config = dict(
    n_layer=10,
    d_model=256,
    n_experts=64,
    experts_per_token=2,
    d_expert=320,
    d_shared_expert=0,
    activation='squared_relu',
    moe_layers=[0, 1, 2, 3, 4, 5, 6, 7, 8, 9],
    router_score='sigmoid',
    normalize_top_k=True,
    routed_scale=1.5,
    balance_loss=0.0138,
    balance_bias=False,
    router_bias=True,
    init_std_router=0.00702,
    lr_router=0.000794,
    n_head=3,
    n_kv_head=3,
    head_dim=64,
    vocab_size=16384,
    norm='rmsnorm',
    norm_place='pre',
    norm_eps=1e-05,
    positions='rope',
    rope_base=10000.0,
    rope_fraction=1.0,
    qk_norm=True,
    attn_scale=0.178,
    tie_embeddings=False,
    parallel_block=False,
    extras=['capped logits'],
    init='normal',
    init_std_qkv=0.0282,
    init_std_o=0.0282,
    init_std_up=0.0282,
    init_std_down=0.0282,
    optimizer='soap_variant',
    lr=0.00651,
    beta1=0.95,
    beta2=0.99,
    weight_decay=0.026,
    lr_head=0.0435,
    warmup_steps=50,
    schedule='wsd',
    decay_fraction=0.933,
    decay_shape='linear',
    final_lr_fraction=0.0,
    batch_tokens=131072,
    seq_len=1024,
    doc_mask=True,
    train_tokens=1122000000,
    steps=8561,
    dataset='wikipedia_en',
)
Below are experts of layer 4 (counted from 0) of a mixture-of-experts language model. Rows are named up (a neuron's input weights, with its number) and show model dimensions 0-255. Each number is 500 + 25 x the weight over its row's rms, rounded and kept within 0 to 999. Numbers have three digits each.
Before each expert's rows: a language model's description of what the expert responds to. This comes from a sample of Wikipedia text that the model never trained on.

# expert 1
What it handles: Plural and group suffixes. Word-final plural or group endings and head nouns of names, such as -s, -ers, -ians, -ings, Party, League, Games.
up0:485493504531495516464505468493531534509478491488478509516495528500528499502489473455504477556489480508525514484501523542498452499518502495503531502510495513462476500501535485538488515480503539521432521467503501511516520483533446534506464478514528518484528497493464527507496559448507495516481476539506533452513517487468446445495472474543470524497476483548504493569502549512455477555482483508494484524478512525478522512502511534488501494474516471512489513521501481501539483526453458476478531537518522468492536528473504474464458477514482484498534512480532492495497528528527504507494522499491469480501512506494534457521493491470461484472463523511475467546480538495494511499476505471460528533491490467467501498501479474525433520500480493506486481493482519506542535496493506
up1:426501522527542506474506468477495497470497464500442522532513477528511512498505542539475504487547502489518470494537471512486480522521467511505446512563505482505545545477511535471500511491487517507500527524479519438511471471474480447488517535516481486535491477488498465453504547460531504481515485531526504487449501519472492475500490549528508507516526503520506503532489489519499501525506475512482507545474481484485475508512491516500528489480476484464441426492497511442481476504474472523510544491490515507518464517496526488482500476503515517496523510522535512482498527537508445511471510455502531488495520472534484470546494487558505485501506529517503500523450490481502507524502521497499539445477489521493540510510509506542553482488494498474493487491476487499491513472503489
up2:495491501535505501498491483519489484517498532502464564453549482493477484498484489456541529483524494447486485539510497513524482529488514515512512518511454502481502468509519525493505516478518512545471512496508479539514561500465466506477485505484484517507494489454484486545500447520479496494516492473532499523490498471532503572520489535506482466499467518514490491482509474526512481503518504531522517498471463460531480544490487528536493504481504484478488503482493504514502465437495510475470505502441481503532536474508491517443504518441506541480488507494480537502546518459450494547502503534502474458502495478502500501469505530485493479527536543481475537517530486514523493519506532477483471520467491476524542542502493481483500495483518476467483498508553498544576485504484510

# expert 19
What it handles: Determiners after prepositions. Determiners and possessives right after prepositions, mostly the, also his, their, its, those, as in at the club, from the sport.
up1:517488513441468504507528487538509513545504523499475515470498444454455490483508505518503485521457514475518484515530530482490511517485483504542504572536522528530498532492522483516483483516498512509455515489441512477494491533462493559492521498512506510515501501535485504481495491524501495488466485507520481490508474530517476469543523509532491515483512504453519484497464520506495451531499477455518485493526499526545490520481483477482500506542502480513479435486532483563497436492482473472465510490476512500512487503473483495510485460504461513503518526502512467518502464467493512539533510471535494507539474484506468493471490475492551506501493545513559523499492513491462457477546531529532485490469513469490489498473464521481482554464517532502508538490490513516464501453514511
up2:491505502520476500535508491476519482514489502459513433483475488471483503506508486527496467489558528459489456496499508524520500478480512480528527541505512504497503533523473482481529478520500499514517529488527505569473495499509484514498497491562518529476445492538486496457499489467511509437470502507525506493499494477473527475488522499488432485447512515501497435481508510491548453489501464522487491485496497500434502516459526493474498505491448521524460468503544525454506498496495507492521507541455493472505471503492502560530461532496468511471513513513460469500494510484515524505513516488529475528506470472483511530489516514502483513484490509528485522478517535529477477501503535489455463532512537476495492460517513530503526492517492459505438501516493479535508552480542480
up3:510501489516530475515520498485510479507446488527480471565465527459514570513485526509539522520501539493492509489545515486529444486519480492483520474484505532492481490481523518505446477513455530498504487481529521532525475471491485507489498492486480506442528471468468499481499498493448499516549504494490482508495539488500465464453450490452506531516469450482512462484457499492543501480502439476477514500515481476491490547461500498485493487501499529479489472510494510509490481492509508499491452488477536496511503514462507488500535541455479493522525533516491521491539486474481519512561469496481493511479499493491486499511453471494530522544520507475480521536495508491512462491493506549484491527509515486518454495498528503501455519503460459520515543462528542495485523454536508

# expert 59
What it handles: Past participles and verbs. Past participles and main verbs after was, is or a subject, such as made, released, built, chartered, located.
up2:498464496465518493513476505526477463464479506492479536489493498545504503553510526501518483487454521507486448556516529538489497520455476460548506500523521501481508521497514488520484483492496482461526511486522510504506544491512536519497501505510524488457487518486509523502499520471511488504483486498464547491473484528538497504498503436507476452521540479484434525513486484507527493505487502522475458501504497480503513548497458478517524499505531527497448521468499525509515510514535490538501495543519484535507457524530510496470502486509480504471456543535489506491537543536515489531499511517559484465481497494483487514486423515484469499487510491486527489483501511481484493503554471527517511569511468537470502497477512465461540511538535515490494555540466511526519502505500464
up3:530476517516490513464475495492487508546490481497515504510488490492478545469517500509511546533525473479533479536510493502476474467491482511483551494457496561490526507555538492539513507478476494461488509495506500537490517465475494528548496521494526534491510473489482497456485518490480491504482440491544505463482514484474531532493511458522510483506462503487523565519493477580533491537546504514503509480512471475507508493534467493521499494512478471520474492480450475531521511479532461542515472500480504496498507522511515485489480592503528495484536535536533535495489520510518520501514545521470514500470486479522543516494517497497530451498475480531471521508520541536498508465465544517502475502478482520512484516489482522531524475534518504523464483512474505483478509490462475
up4:527479486490500504463469511480464473530460493528498497484444453493502460506478519489488477471479473495418479538470524535547488503497528493474516518528471553474453511511537505500527468470504500460500517458456545510497500516515544499528482493492498503513517477513506492496498545551531536459489510496475496569492527486486502494532499481525520496488525523473487442498457486473477510508526514498520483455461546511498541491506530528499546522491505492515508539530522493476517479489464469539473498475527510494508508510515517470529500541458471507489470466512497465524530524479482514495493505477508475524497519548485531476509490483507513478491511516476532493486492537489444442488498504500530464473513512513511479502501492499465505511491498499511433506527487500542521486453471525

# expert 61
What it handles: Name-internal letter pieces. Middle or ending letter pieces of personal and place names, often in titles or infoboxes, such as Piot-r, Geoff-rey, O-zz-ie, Jiang-s-u.
up0:501492552493440491526505503483503533500526521477530532519478501493507472476544502489529506540439476496467523490499495468484501444488526508505490531489503510511517521501478496550485475502505515538513460489513524504503481474466515471537502496514550475455491488516497518525527493498512509435478455488542436487487528496476463564467480508530486533471463497514482494518544533552489477504497468482511514538506471510491510501487486482510519498509511466484470479509490497483483479470526489514510471494529558510492483506502472525474542524511529501488546515539496484494527510496482540423519529497477503518516517533528544448495467505495516454476545486495517517469471484490468524501486551455516509470470522522494513496518490469477522467502474519515540502544497493526480512492514502
up1:478511502484448494541452466516477500518466515525513571543481496457505473490518511479471491498525448482475500507522466513516492544503538457508452521508490503449521463550492497493488510465454494491448464501485508499476475502493532519509508515477489494506547507468481529496501512470478515490471482463493487486517511501501496495490505465522524532509518476471483468516465515504497475488535516472487497466535516451501493512478483550497507518504519496532515483526496548499500476492465504484474492515521476498492542484513505488529468489516459449512474547513545540495491480470484478487537498510534527523481538456452462504538491518558544478527518509525501511474450494478493503499508484473499491493508478486503491515453453499431510495484508527501495484563510479508531533495478472
up2:499493466458510484496511470537526512519490468479542481541520517491541509524508542526502548478511493500510545488480515461453511452496492495536525528467507523501457529517501503509508470425489458497505489442519518494516519515506532524524520481490483536541541524523437514507510467501507473501492498515517509502518508483531518481463504480509510486474459510482484451489542532503504492512537480510485549505523480556536481518529500478509474522523473512473513498505514499548492472479509499506493525508454483534547486522467507495507475519497467500481487467484529505450512520498492485513509513501499494467513518510555527517476482451502494501530497499454494502475500484486482475487540458510504505541485429517481572453507486492475475559478518490522502509516497540540514492488496522

# expert 3
What it handles: Name and place-name pieces. Middle or end pieces of proper names, especially foreign place and team names, and common male first names such as Jason, Adam, Alan.
up0:483475528523528486481535540473488463477464502510507501508510483548509494526487494495493496465511497498540487513482475512524467459473500488495524479502466529485507496529499458552489495505515426482516479491481450491504517512491462498496519524488512504522542454531496502462519460510494494497477522501461490533544506489479517538485494438479489517530506506523526486541443506518527504469420450486470507497503468487515542482508494497543497486476524475477524521507530513486474480494506460545470483481516487494517520483492557487551467502496506489511485509528562478458517560486502475495431480511503493510524531501482512497533484499503496525481519454486496512521513492488494505440467470515489468476499465513451543485470502494493487459502529496526504510510482484480540496509518460
up1:510508524519446475511457488494498502513504542497511466462555485525517477499500523478486513511497498451490521512505512510473531478522449470485497505497515541465464522471497470529502533437427490486491476503485482424462448512465499456516492521494525514530531555458485487511551482488470488506462482482512525481476503471503475499496521509530491489523461523518517532547514483510491447475542481496510475482496533490521499493486508530470458465541523523522497516503531496495530538461509467456482498518516487497496557470512509512500498460469510494534496522510507496545471508566478513530542500489530527494507521497517483495503490489497482526536519475481515525564475521544491506509503517539501529481473495532514510480494478494511530480494471503490510532489517474505525473487481504
up2:536478514497514516479495457513522546463506496526487503505540490508533517497490456500502498486503500531525436483495459484512452516519529510524448486546482515473527517496443496500497490479517531472507533471545481517514472491493486544497523516508459481527541529497457493486474510496525480531505471493474460480519504504470505502493499545469495511507492526484502459517441508538501451487514548460526496506533490504499489524506482522489539484505485473539474544489514488538464541522521502521514491495485551527500494476504496500501542459501510487506478474455531560479505520511502510428497485435513524514464482497484543478500504459501495475473469475507526460498514484523529533524522485540469534484558517493525514512480488511503489523507504475462477490461535531510519524485496498

# expert 4
What it handles: Plural noun endings. Plural suffixes and plural nouns, such as -s, -es, -ions, members, women, students, often before of, and or in.
up0:517525473494509492485496482472485451527517533495487495508500461502492480472488528509494470458473487511544504493465461557489496512454534514499473532505530486483495436460489482560480529487525465479470535474483481485489539544526545505553532536482481475489537506484496498505473516512481510473493504499505529481541506489460534492482570490471544500502515509519495497490533502492538508484522517434504503482520486553514518501485468497510470506450497494524498543510502478535447498516511534502539535495509428515482497521490554485487486519472499474503528477495529533549459497486512485462488512526482503499524464490516499509467508460500527529505500529496522479490469511515539515492522517510500533517499477513518462510469458532496530462463496500492477512495473487488456482479473496
up1:484434507472456538500488464522508531495470464488485496537508514494510465508508514481502519493450509506496522477457483507495483476518485497495543463517459496504497460512495485480469509486547487507477507485477507485544538507480529507490505512525512517517533494492496543522503515490506461467542500514522462506505478507524450522455499462515511496489533457540516510508501464577542482495488504482500489518485486529504518499532481533514520467497516464539588511508535515503498484513524486499491511518515503519485526550501535493503566539492503468493486543498531466500436486530538503508495528510494495510467504509496519486456483518492511549482477472524496469521509544538521492544514496507513473492455465501508488500464457474508501461474505484484444538510508483501483544493519539
up2:520494504523540486468499494471482496487489448462466455510500486490481489467502539520483505452498480510510545532507477537488483535500525491502477517446495528507531503527527527480482516477552547509512513507530503504494494501568519482469548489515447533517493463522483470537465529465473511505538478533510495483519479517508437456485497519485541505491505484534473508509491540502519490513516550535459520529527437489497495454527499502512489480454481523563487480516512504496524448495501495492500533526551477511485518448513552469517514506491459526541527481481495497501479519531523506535537487490513500508470477540490507451498441483512490538518485510466500498484501492457501486521496545522484516509516492510474512513497467491506492488490495514499469475521524525485507511542486488

# expert 51
What it handles: Given names. Common given names and their first pieces in credits, tables and casts, such as James, William, George, Lana, Zach.
up0:512488502530500466479522484565450499506492513461520521453488521475538531509517492509517519489497489533483464538480522480526491502505497499560503521526474533503474502467497506512465490536520482512485503462516507523446514477516525497488496494499506508464523472536520562483477546465476477515493459479449487512509501471485488480540508509488512470457487534500516493487501497477468555519506467479491479559517464467490486529521554508517461466546510514489530493507507494453520495513443498519550497471497482523498512536491511459521500481505493495484486557508527505497516495504499474518517501490480476495521482428488494470476499517503499484456498502495539527498480510543487522464514524482478539471468525525511480542480458514552517457515472477522509517485500507511452518486521450
up1:464508473522484531477534466530543489485519504524483505511505442479501483518468497505523459481536498509473510504495508545523534542489523489523522500510493492459490503511489502505492543506548460493497484525489479528542470497512462494489491542541501480532494507529495521472482550468487517490501484492486484548496451517512499499480561543531510472525517467494507561488481517507531527539446469495547491515484551507521498524513487460489516523496511489508484507475505470511538505482492472516517504503470546535550456490506581503485471520483459506515475548505493522503552534524503478489523485504505529495551498495513517461517508486509488488558512502534530521483513513485468498509479495495556465478482455503489494506466445509486496534511489504508500512529494507510462537519516535
up2:505527502469481509504460563480512520546492501538467455493530449497536512523515458487515503511495490521505478488544554538508564525525543490486558494492520538475526483506538464495493545529507503560535509507499537466515490485517503487505497504509505490471502469519485501502494491535489483545505484520474463449501521526491456519534439488492488515477522514506493448449468463489516486492456470460519514526500501500543490463480475508510506498504475456499488489487468491522511512494478517527480495493499497413486504492530487474468490507497507464491513478488507473551477483524498531542519504448517486510514485530475510499533514486490487495508477495498485463505515494505540523462492472477488500494478515470516468521524456462481491490496482495491523535511542492490446524502459513

# expert 40
What it handles: Abstract noun suffixes. Noun-forming suffixes and abstract nouns, such as -it, -ity, -ation, -ship, election, Championship, subject, success.
up0:493514503519511487484497512493495433516471490483517513517551536496484506536493472517515461523464487466530476533484508483511463508529505506499520485514496435480475467505481540538489445471498457476512496488544519500509500508474487468491483500493460525471530500538471490480516515523536481532501503505510511492537512491494503503512500511523495490514491492503473478477439481516484506501466487521508514516531491526503491528527491504492557502478496509489548466516505513471497489534469484502545476515509514522538489479494575489509508489497471512471462519532526492489466556526508517552506483524530490445463508483521512503497436486475494473489496479481492486488509507483496474478458468499536471496543473523473485508448482517495516496508571495447434500522435525489503475539475466
up1:542475515515532487517504437504543539497459493529547487510476514501494502472467553469567515503506508494493477518501489461495499487497527465527517485520499527446498462467523479487462507518477545504525510492518535496511488507460488494534513517515541540537524515491490538522518486557501539540489497455485500502514489528471511452542499477474493453442502504533514477470507505493492477499525504505506510466507500478486521511537514509526492524466544521499473521507490490512523464553494497499515550493471514475496496515465454512534464533536529503478525506473505467537524483485507502475505493543500505484447519500505500461498499515508487561500481522501494507522497526491474532515510499476524496509485514537561546504530506500456505513506477519494488510479535538506465464483486561
up2:551475529453480489516483491508526496505543503502483515521520547492500526481532498471454480496529480498503542497489467457516477563460494474505512502463516472544496496490528481477544497492515458502540522496486534503482549519505454487511510478498520502480508525516504551524477526522528497501491502514478524464506513501494508421478482500541492497521501484506543535532462519521522483485510483484507453517492509523500482480481497495541481483475496494503476511546526534501517513501547519502494476486479477507497507507479542485513526496480501546494534485530537480515536547488492456494504467521483519520471456469493540523512502514561527516543493518461511522524525532474526512476518480528484510485462453536509449480474448534509492491446495486476511476524504506518523485506437497

# expert 45
What it handles: Acronym and name endings. Final letters or pieces of acronyms, call signs and names, such as Q in KSEQ, T in HRT, -ridge, -dale, -borough.
up0:477478503459484473472512473494547482551510515473488524496523520514493511499500545445538496511502521510469464536506504498526496521489517459513471513472482493505492541501482499480490547475517449477522549487517499473539494497530477486522488492492458521479481471513500554536499516556518493501490492503456489495446545490538482459545504529524469489457472505505539499503486550499502540489494478503490555479492469491466528501525472475476505472559512489478529538543497526494456515482507466487502515495481501509493506489532497499489498487490462516533495504467482546560523517500444489483473475513509504512440478478503545504484494484512519484516490516472507528526501507485479514483490502501505516521487525480506499496489424526499526509488467497527518530444471491477516439526458500
up1:537496519500468491508474467513451531459514508485545550508525467509518483538476521485477510452508496517453473482484468453486492529507520494522538496510465522508499486506527511525495478500493523526478533475512559521485508493495505471522492456536521507481534483491523474501492491538520455489467521469492506511505509462506536552499468514482483496471497474486502483535495477528511538485518515520478465482517497479502573507516538522473502497512520507478502522525508496528479518493483479526454453465502475508535504476522471509502473511520481501527544547507519483498491517519495483501441494480560454484499512500515539469498539482523487540533518470544491491508542516433529468496520483447482532490517492493505472488494511438496455463504503515536485558513522492485502478522494501
up2:548466467489539470496503548489509490500513511485476481519545538492513486511492490500470490506457464469536484524468505507511511480488507565500461502540487512477513458518506491540513549464517539536515492508551489539477482501488533472483514470519530545467499511524464532495481512522486489458494471467516514535516468521489524503526474544521494484517505519496516489463483489463519501548519477486471526492484507506466486490495528483495455588521499492527494468485484485516464511512498510442541492474495514487504538522497487534520500461472497490517505504484491543530522459495530508515543522467534505492517519499499446457548481489515524483470549480515477482499505521548528488494521530470519455521500506484504475472508509497544513484529501497533482498467478515487467457465513484

# expert 28
What it handles: Clause linking words. Infinitive to, conjunctions and relative words linking clauses, such as to assist, as authentic, However, although, where, would.
up0:503496446488497517485497496510511519501486507532515504477468530535508551494503503481483467537468561498474491502505516488525475498516494530489460419494456490538513488515506515519508540474531506485455527496524530542501467504500471479509488559555472521475476542502498523520449475493494460487507438489542458525530507482487503478533521552481486504472499526492508481469505489488500486515509505522481486513467511461480458521522498466491454482537466503514486526479487492454555524469535472529464470483543496524483497511507468544507465519529520489479485544482490473477523512487496520525540474502496485496498535506477529495497451504502516512494510514494513505476483440504510515520499481483502493491449473487457482478512493519503477468496524483478483543479513537507517457496528452
up1:512523473533519478504516538468534481499483478551537490523498450487526471464511511501483504478462497485484513523485486504509484475524512505507505449532478481454475495509533532507511484531461499497509479527493499505459500516471479501564527522522494535477510450489469521511501512458497481517504484497475454499511480476521520512494534574501505485527546491497507506468477484492518511520493478467498504491544494506540495505470483507474517548501504478468493460508522468487527542497469545499493507486499542468514503524499508493459550513461491471445525503518516535504463492514529515508445497480450522517530476486537496516533469503487534539488502452504509490514523456566483484500528507460432505508498414505505519507481516471499521469517515503530514513511479489471483512531496498
up2:487534509482481486471516504522508512502474505498524471454505514511519489502505485439484463518490524463502473476504497522498515540515475502523497502503549480515498546473485539487482422450488485519537479485472513475505476551489520497484484545526469526506512485478466473515496533457473486503506477516492503489490495489509518501517462533515501518509486513516525519534532495517545498513547496442507500486505534477509507501478493554465468497470467517501549484426453523497495500493488479483507512474517483504507509517502478513489493467527503532511517503528491522453493487515505455524447542491466491515488529511501494462515473478470502505490520515463467505490513486555460444487491559514516486522513525473442481497498531461550501471554468462482480534513495451491493501537512516

# expert 26
What it handles: Verbs and their prepositions. Action verbs and prepositions linking a subject to its object in biographies, such as with, by, of, against, starred, ordered.
up0:538515484476483508514475524492493476455535527490510502483517460520521488517514479460531490498479504534461512514529506551499509504502519521506473444490533481506500488496475493511491498495496447523517514460473482506465520512497482507505490544538545501491514478472448489523547547517516518547489526487470518487519519518500513538517510521537517528466511486500471479504465491483509495497520536479519469447520495505485489518517514549497539558515545494504510502531478478453476504548484449543495492467498503463520519463546499527516516494465465533503516515462496522520456484484514469518492509558527527486481499488470494507486527491516502516508532520503455504535535493512552474498518492496517522420502529517514513490540471487465490502511467517485523559491483464503491439511506477
up1:502515439470481527502489530514514481504516492531520551504507506471510471516515517463496511452503506496556514467513521493467495510548505543452493502517461484530484518524493477526469524474507479484512520435512475474498482486491491510541493460513500531490490500486510505473479473528445521470499538511467493541524498533486505519486493501505521513502527470478506486474486538490515519514480504460494509513453459510526548549565495505468475464467456481506503557528449497561481497489479539444537501467501472505537524508494528496530517525492490510472548550509529472496459474505453516508489513493500507503528501458480522437490520485508489520509500484498500452486491478482530492518478540505453464540486494524510504497522470479523479515478491484476482494502475509477519506506473512
up2:434472453458442480544495488512527500510527541496474507552527471497489494470511499486459501487532517529481505448459548534502521517507509513502504497515459541469498499508541475518498528513524516483491509467469480522544506497492544506438525557468524499481464479500548479485492478498509493495500508511527472494518528505500513517514508502475518515520509489493494496493510454467495498527490510484497490481456484525506519501490506523508477504511463493536485493507551528527501493485507471487462530477515479480454489514478481480468490525472510519488497460557504497508539463463508489465507567535551543474522474523539491535503478487498473492458521533516508514490479492478480534511521552489487516530491435522471481493505480489492526478517539473512487522512441510488473525481520478

# expert 41
What it handles: Noun-forming suffixes. Word-final suffixes and abstract nouns like -ing, -ation, -ity, development, construction, often in section headings such as Polling aggregation.
up0:470497488478544497506502451510489510469513488496461511473478497541535496447503525509528492513464498464492503461540490524513445505479536448488471514465501478523491518533530487481496489495530508517507515516498501505462481521538488463517535512493528448507486530510479475496489486507499474509506485521508507507506551528538476484531486504479475465539511532521507496539448502505503450484516458501489496525526457500536471547500500522540516527548520522478517457495520454498497523497487463489447535498550551485484474458443460520450515477509516483516478512551522503449453519483504483532515472493486478532486532485523530473498504527531491507523466464491528491498502536492531491491530491480499480510495510505545502514562496482543489505503460525486469508510503520486497520504478508
up1:508474497458478502481522534508513534497509501466458517493534487459498494457508517478538454489471527551515561534528491516513489501487493482485483483481518500468514507528524517473511445477536454489479529486493524455479553486509517521504498512515513519509477487460510457491530452480450517533483471515470550521542511521521512517496523484481497483504518490517458495519530542503513456504488489480459511494482476495515523532528519517483512482524474446486513490507472490469482507474506491500513530526454519533495498510490547487490491468464518526482508522513544458481467473538488484494521463494532479497505524436508507488515471543535481503504525497510506504475541498467464484545485561492470498472505503493520554506527558519487490483491532493513512464496519525542468502472503467
up2:463456497513512510524471491455493451516522492513490471523489493500529474501495518523507488501505599468513522514515489502499441466509531531496523495475546508464520492457466479503463514508465447496515532456502489519488503517439476527530481535505548472476475484463494485512453536495476486493491519471518513486516540525555468506523501473513492530480479538495483483467537502481534495497566480528530488513486507519553497488504499486513510506500470506529509486502521505481487520561503502476513514531455527470465515488524496510496526443475520545510484497517529502479540515516474499518506511509508504479513476482471458494503526480471509501528515472481485465537551502524507505510524516496476463483494470506523498500504495454489537480479505523498524554551499499494472462506515475

# expert 6
What it handles: Prepositions and Latinate stems. Prepositions like over, under, on, across, plus mid-word pieces of Latinate verbs and nouns, such as represented, defense, confirmation.
up0:526530468521483466453503473541472402538500513492475470502457468505510503519482552511505517456496510493478507445487460448508507481510500537495460515514481482469518472511518489437499520500454457486496503511506521478482515508471491526496531506544475527506494458493517495520528475467482456510483503508505522520489486535531510541482480543488548514515475484548490498492568547531531533527503487473491503502540497502469507512510523507502453512508524496519500466471474508478477480502475515501506512512521464501527501505519502484511488513518506487462475535549499459481549516487495485503456516494506504477497531533473492489534495469504486478523496532503477518487520549470515523474467522506480482534467505496506504464528532462510487551498518502537476513508506502502493471496567497
up1:491523468466496482539499520507504431476460468482499487511503515515494485513424514472531484513529506544519525489485510486521494535541476512505528501497466452509521502506509492523508510473497493534527526490528549482488542463513537532530500515453471487526536495517479478498507485513517460525486472485541545516492473505487502493521502536455510495457474501535510520500489512504515503474525483500450473537508495530486470475470529513495503523486532462494501500490518506442558492524482523487519509511534540486464526479461546489486503477478501435489532482507488517509498477489489491469541491487498491475480492488491506511503469497454512492474527472531463491424468510502526504493527539544512485496526495507442484482526514493502505494481535484457505504497551513547528488556473489
up2:465492482474496549506514524471528509496497512478538543540522525472513557508508502493471520487492525524530486544475487525559531528522487522516497504498491520442477517487489504491493495499538470547487499435487521492489518475466495501510459478526501524527523464483481522507491471516485489513439536536507498459550548498497466478456483519472504506456528488484490470487484530482539547519515501512523492528463483502530478512504492500503490525470498473481451490522525510498476500517444521466465478450524496480528505495476480497539522537510522520524484511511501462477512492534496485532494428502504476519475488473484465469497500464528457488473486517491519556521499509522490521463519543488469504525479496502507550499495467481469487513519500522500497487485530495503572517493516472